Experts of a small language model.
Size: width 384, vocabulary 27588, 246M parameters.
Experts: 496 SwiGLU neurons an expert, a softmax router.
Training: a variant of Muon for the experts, 1798M tokens, 6859 steps.
Below are experts of layer 3 (counted from 0) of a mixture-of-experts language model. Rows are named router (the router's row for the expert) and show model dimensions 192-287. Each number is 50 + 15 x the weight over its row's rms, rounded and kept within 0 to 99.
After each expert's rows: a language model's description of what the expert responds to; "raises" lists some tokens whose logits its average output raises strongly, later layers aside. This comes from a sample of Wikipedia text that the model never trained on.

# expert 38
router:62 46 56 29 65 22 49 41 47 32 39 53 56 68 57 37 51 33 55 76 71 45 55 31 33 65 32 23 35 40 38 56 54 31 66 59 39 64 46 44 28 46 24 46 59 74 32 46 76 28 57 36 58 58 60 62 35 45 37 30 27 33 75 60 48 48 21 41 69 25 52 56 36 48 73 59 28 64 18 54 46 77 28 43 20 30 71 22 49 50 88 61 40 57 69 43
Description: Line-start markup. Markup at the start of a line, such as table pipes, list dashes and heading equals signs, in tables and lists.
raises: " ", " C", " D", " B"

# expert 51
router:52 46 20 45 44 41 56 55 51 63 49 26 65 50 27 58 68 29 46 45 50 24 68 45 64 78 33 41 41 44 34 41 58 72 67 44 35 73 67 30 23 56 48 57 27 47 40 88 51 78 44 74 66 40 67 55 42 40 40 62 48 63 21 55 57 49 28 42 51 62 41 76 36 63 52 20 78 66 60 45 64 62 50 38 41 65 66 61 74 28 68 52 54 63 58 66
Description: Music release details. Album and song article vocabulary and chart or discography tables, e.g. album, vocals, Billboard Hot 100, Peak position, Formats.
raises: ",", " and", ".", "\n"

# expert 2
router:42 41 56 62 52 43 55 64 60 69 46 51 33 27 48 35 55 64 43 35 55 61 37 39 71 36 48 64 55 27 46 35 29 54 34 53 48 51 24 50 59 84 51 24 64 20 30 30 61 83 22 51 60 57 49 44 42 66 71 48 64 65 50 47 48 58 20 64 48 51 28 39 44 57 24 56 46 43 46 53 69 36 79 42 72 52 44 54 34 63 61 33 35 34 28 59
Description: Place-name parts. Second words and word pieces of place names and proper nouns, such as New York, United Kingdom, Holy-head, Uppsala.
raises: ",", " and", ".", "-", " (", " |"

# expert 10
router:59 31 24 41 44 25 61 41 64 60 62 35 62 56 38 36 30 72 84 69 48 10 26 74 37 62 24 30 60 91 43 69 38 70 69 58 52 37 63 38 60 84 70 37 44 67 56 41 65 26 74 51 42 62 69 69 31 59 63 31 68 41 35 45 47 20 46 38 41 54 64 36 70 33 62 41 38 58 49 54 47 59 63 51 64 72 81 41 34 66 46 26 57 59 52 34
Description: Head nouns before of. Nouns after the, his or its that usually take of, in or as next, such as name, species, role, son, part.
raises: ",", " of", " in", ".", " as", " on"

# expert 37
router:61 56 79 61 75 34 55 45 68 37 31 53 50 65 50 54 53 24 23 48 55 36 61 50 72 65 44 47 37 35 26 31 64 60 50 47 49 37 68 73 33 64 44 67 57 83 43 32 58 33 57 62 28 64 35 67 30 31 51 50 22 34 84 26 68 21 76 35 58 42 58 62 44 46 61 50 45 67 43 66 68 60 26 26 58 51 50 65 50 42 35 84 66 52 41 34
Description: Infobox colons, cell pipes. Colons after infobox labels (Land:, Born:) and pipe separators between cells in data tables, especially election and sports results.
raises: " ", " R", " N", " L", " S", " T"

# expert 23
router:08 47 44 82 47 72 62 35 45 66 33 92 43 46 33 51 22 48 33 57 61 72 26 54 39 43 41 57 38 54 60 31 52 60 19 65 30 56 27 69 73 72 38 35 52 41 23 33 60 85 21 40 52 33 58 28 40 59 55 68 59 45 43 57 41 59 60 42 59 75 35 43 53 62 34 57 86 44 71 67 42 64 76 56 66 53 57 22 39 41 46 66 44 41 37 49
Description: Personal-name syllables. Pieces inside personal surnames and given names, often foreign and in sports or results tables, as in Mo-is-eeva, Hu-y-brechts, Kaz-uma.
raises: ",", " and", "'", "-", " (", " |"

# expert 49
router:69 52 56 61 54 35 58 48 47 46 67 28 61 77 58 13 77 28 31 17 51 71 65 35 58 57 53 41 38 65 64 46 28 24 60 26 55 40 63 60 45 41 40 25 50 38 72 40 52 50 73 42 50 29 77 81 26 54 61 57 40 26 51 61 30 76 57 47 46 45 61 35 34 47 53 69 38 78 52 50 22 60 47 35 30 77 47 64 57 35 45 47 51 81 47 68
Description: Year final digits. Last digit of years and dates (191-8, 201-1), with words like century, BC, ago, census, and minor-planet table numbers.
raises: ",", ".", "\n", "–", " |", ";"

# expert 24
router:68 39 81 35 44 68 67 45 51 35 63 46 41 41 40 26 56 29 54 23 75 41 32 36 72 71 55 40 13 39 70 66 41 58 70 58 58 44 41 73 21 35 46 43 65 34 65 43 64 39 40 64 46 69 47 57 62 63 27 42 54 51 48 49 52 57 58 44 63 74 51 59 38 48 56 55 43 42 62 56 60 26 66 43 34 75 53 86 69 66 42 60 26 42 45 43
Description: Places and non-Latin bytes. Place names after commas or "in" (Virginia, Poland, Bucharest), coordinate symbols (°, ″), and byte pieces of CJK/Korean script.
raises: " and", ".", ",", "-", "\n", "1"

# expert 63
router:48 50 50 32 30 32 46 28 54 37 77 16 78 22 62 42 67 42 45 36 75 65 53 43 54 63 27 46 26 41 61 63 63 42 73 42 40 45 67 72 49 47 49 46 44 39 58 53 57 46 43 37 23 41 65 68 38 28 43 56 53 35 44 60 43 61 74 54 66 52 77 27 85 70 63 47 35 51 48 56 58 49 23 33 44 45 34 72 55 76 50 61 59 49 44 57
Description: Dates and years. Month names and year or day digits in dates, in infoboxes, tables and prose, e.g. January, 2018, August 26.
raises: "1", "2", ",", "0", "9", "7"

# expert 43
router:56 87 56 34 24 33 67 53 23 59 31 37 70 30 23 25 64 53 54 27 61 58 73 46 43 55 78 46 36 32 41 33 45 35 50 51 54 21 64 62 36 56 39 50 26 54 76 45 74 51 59 53 25 51 33 82 49 81 40 45 52 41 58 73 40 31 72 40 64 32 70 64 31 65 34 35 48 45 58 40 53 72 41 40 67 53 37 48 44 57 41 51 33 37 31 67
Description: Census and vote figures. Digits and numeric pieces in demographic percentages and election tables, like households 58.9%, median, ±, females, vote counts.
raises: "6", "4", "9", "2", "3", ","

# expert 11
router:57 63 31 77 50 40 70 54 40 57 64 74 43 68 65 51 47 50 25 72 46 50 50 64 39 36 47 69 66 42 58 55 62 18 27 49 39 47 42 36 58 66 62 30 43 40 60 57 30 58 62 53 34 47 60 25 67 50 59 52 35 51 41 62 54 62 36 64 34 39 45 42 41 48 39 42 60 55 31 45 69 33 51 59 70 19 73 46 32 60 38 43 34 27 46 59
Description: Mid-word consonant pieces. Short word pieces inside rare or foreign names and words, often after an initial P or S, as in Samp-d-oria, rep-ech-age, electro-m-echan-ical.
raises: "-", ",", ".", " and", " (", " in"

# expert 9
router:62 69 33 25 37 39 32 73 38 41 29 66 59 64 38 31 23 38 65 40 59 58 48 65 36 77 34 38 49 33 37 61 69 61 55 36 58 28 71 51 43 49 36 43 39 69 53 51 67 51 58 59 20 32 60 62 63 51 65 55 63 70 42 56 59 43 53 64 47 55 84 54 37 29 17 48 42 42 48 44 68 17 47 54 80 72 70 35 85 55 50 60 35 52 62 31
Description: Results and section nouns. Nouns heading or naming sections and tallies in sports, election and awards articles, e.g. elections, votes, games, List, Career.
raises: " of", ",", ".", " in", " (", " and"

# expert 33
router:45 48 30 66 47 45 39 59 49 67 46 46 43 66 49 59 54 50 54 11 65 71 71 68 43 57 39 41 20 57 73 36 54 39 67 68 43 27 57 63 30 25 64 55 67 61 45 57 48 23 36 28 31 39 47 56 39 61 51 61 54 48 58 49 85 68 62 45 53 48 57 25 34 41 35 66 32 50 50 76 34 45 66 22 16 44 12 68 65 40 29 50 66 48 48 58
Description: Table cell separators. Pipe separators, blank cells, signs and dashes inside numeric tables of sports standings, polls and statistics, e.g. |, ±, −, %.
raises: "\n", " ", " —", " D", " at", " ."

# expert 55
router:12 50 68 23 63 42 55 80 27 61 44 37 44 62 46 54 74 35 63 56 66 53 47 35 27 56 56 41 59 80 36 33 68 47 45 62 56 62 43 52 66 70 65 29 38 20 41 63 74 64 79 90 41 56 43 35 57 36 68 41 45 52 71 29 81 42 45 72 61 52 58 73 40 18 44 57 42 67 47 26 61 34 49 58 50 37 66 36 31 72 61 62 40 56 49 48
Description: Table cell pipes. Pipes, blank cells and column headers inside sports standings, squad and election tables, such as Pld, Apps, Goals, GF.
raises: "\n", "2", "1", " ", " P", " U"

# expert 58
router:45 40 32 43 76 54 27 49 50 59 70 47 63 61 32 85 48 44 76 43 57 59 61 53 53 34 88 49 46 69 51 65 45 19 57 58 60 36 43 57 71 49 66 56 24 87 45 37 39 56 67 40 44 31 52 47 44 67 54 55 85 55 66 71 36 59 54 36 57 60 28 81 66 43 56 22 68 49 47 39 49 37 38 53 47 50 42 53 31 56 68 28 67 59 21 55
Description: Action and speech verbs. Main verbs after a subject or to, often speech or action in narratives, such as said, wrote, stated, gives, fearing, taunts.
raises: " the", " a", " in", " to", " it", " some"

# expert 21
router:55 63 45 60 73 38 82 46 72 39 31 56 37 40 51 33 55 29 64 10 34 19 60 28 57 54 39 47 53 58 79 52 43 57 56 67 63 56 50 60 19 49 52 65 38 59 58 34 43 41 57 49 73 54 62 76 41 32 16 59 64 29 66 40 69 71 40 27 85 52 46 61 32 51 70 59 35 45 38 49 60 69 53 42 36 44 44 35 41 32 71 53 59 63 72 54
Description: Determiners before nouns. The word the, plus possessives and demonstratives like its, his, their, These, that open noun phrases in running prose.
raises: " first", " second", " last", " final", " original"

# expert 47
router:65 46 42 45 38 28 59 57 69 54 55 52 34 43 49 47 73 54 50 51 55 14 36 71 63 44 69 49 40 43 41 75 50 39 58 63 59 31 64 47 27 45 65 58 39 52 62 38 71 30 32 40 38 50 51 57 54 45 67 39 36 37 49 60 46 78 62 39 57 73 47 46 63 56 59 47 45 51 18 63 49 61 44 32 38 54 32 44 43 62 68 48 47 39 60 45
Description: Names and binomials. Pieces of proper names, especially genus names in species infoboxes, plus people and places, as in Peltophry-ne, Iq-bal, Pol-aris, PBS.
raises: " and", " among", ",", " of"

# expert 59
router:49 20 58 58 92 26 20 49 67 53 62 45 25 36 52 77 47 58 61 46 43 18 62 42 46 31 64 50 23 51 65 46 50 60 26 54 59 43 52 71 34 33 57 54 28 53 51 52 31 57 39 24 74 37 52 73 52 48 37 55 72 41 52 31 68 65 47 32 46 32 37 63 63 73 55 53 31 64 53 45 80 55 39 25 40 25 30 48 50 76 49 34 48 47 45 32
Description: Determiners and possessives. Articles and possessive pronouns after prepositions in narrative prose, mostly the and a, plus his, her, their, as in "killed in a".
raises: " first", " second", " new", " last"

# expert 61
router:69 28 37 35 59 43 55 57 61 66 50 60 58 50 61 42 42 26 43 41 54 40 46 31 59 47 44 56 61 28 41 35 73 53 48 21 72 84 30 49 82 48 29 24 56 27 31 53 76 59 69 60 57 46 36 09 50 62 49 59 71 40 49 35 41 47 53 68 56 59 64 80 55 63 47 50 75 64 65 52 80 34 42 24 44 56 62 40 31 26 40 47 45 42 66 44
Description: Acronym capital letters. Capital-letter pieces inside acronyms and codes, like IGF, RFLP, DF, TV, RAF, and asteroid designations.
raises: "-", "/", " (", ",", ".", " |"

# expert 29
router:55 52 54 42 18 36 30 37 68 52 58 30 76 50 57 26 75 48 42 41 55 50 70 53 58 64 40 52 42 50 59 34 57 60 86 50 50 33 70 68 55 53 58 41 44 38 49 58 49 40 51 34 57 30 68 48 36 40 27 38 58 30 44 58 27 71 58 52 40 67 36 31 74 68 50 68 34 45 33 47 29 63 06 31 32 46 45 50 32 51 65 26 56 45 52 56
Description: Year digits in prose. The space or early digits of years after in, On, or a month and comma in running prose, as "in 1931", "April 15, 1999".
raises: "1", "2", "0", "8", "9", "3"

# expert 30
router:57 52 40 80 21 42 53 67 58 70 72 52 52 37 56 39 57 26 34 63 62 46 55 52 66 64 55 56 38 54 58 55 55 47 79 22 46 31 76 64 39 38 56 55 48 48 42 48 63 69 53 47 60 56 23 54 52 25 58 42 72 31 41 09 58 45 73 24 33 46 67 52 45 33 69 43 52 63 49 56 32 36 37 49 79 63 52 54 82 52 46 20 51 20 25 26
Description: Nouns after articles. Common nouns right after "a", "an" or "new", such as school, town, family, population, business, university.
raises: " of", " and", ",", " in", ".", " to"

# expert 22
router:54 71 53 43 38 32 82 39 75 45 42 42 69 71 72 46 10 40 53 53 40 73 47 37 37 43 43 44 40 61 37 34 48 47 74 53 54 68 54 39 35 57 26 67 64 61 41 58 26 26 36 45 57 51 62 70 41 35 32 51 42 43 58 67 60 58 47 34 55 63 48 40 59 62 60 33 33 57 45 26 40 59 31 33 37 56 45 52 67 30 61 53 57 58 63 46
Description: Line breaks, headings. Blank line breaks, heading equals signs and table pipes at section or infobox boundaries, plus field labels like See also, Website, Starring.
raises: "===", "==", "The", "|", "In", "-"

# expert 14
router:59 35 38 35 22 31 50 27 66 57 37 56 88 26 53 39 55 28 33 44 41 45 64 56 42 53 50 52 49 28 69 31 27 48 70 17 54 70 38 70 38 67 26 21 41 42 48 44 50 59 39 59 72 69 42 49 90 67 49 42 44 36 70 67 41 48 58 46 55 43 24 23 78 62 57 24 53 47 54 70 39 71 73 44 57 43 57 53 55 65 47 44 56 58 61 67
Description: Digits in numbers. Digits after the first digit of numbers, and ordinal or unit endings, in years, measurements, tables and scores, such as 500, 140, 7th.
raises: "0", "5", "8", ",", "9", "2"

# expert 41
router:36 31 34 65 54 64 55 45 42 30 38 53 76 32 25 60 57 54 37 94 44 28 28 54 49 36 61 59 61 41 51 37 50 53 41 56 73 70 30 35 59 57 05 51 61 26 66 41 28 47 70 85 45 84 52 37 83 49 54 66 52 77 63 39 41 63 45 52 41 54 47 43 50 44 67 60 38 73 47 42 53 70 72 82 68 49 53 51 58 76 37 55 44 55 50 34
Description: Parenthetical inserts and glosses. Tokens right after an opening parenthesis or slash, such as language codes, IPA, born, died, loan, and units, as in "(/ru/; born".
raises: ".", " and", ",", "-", "\n", " ("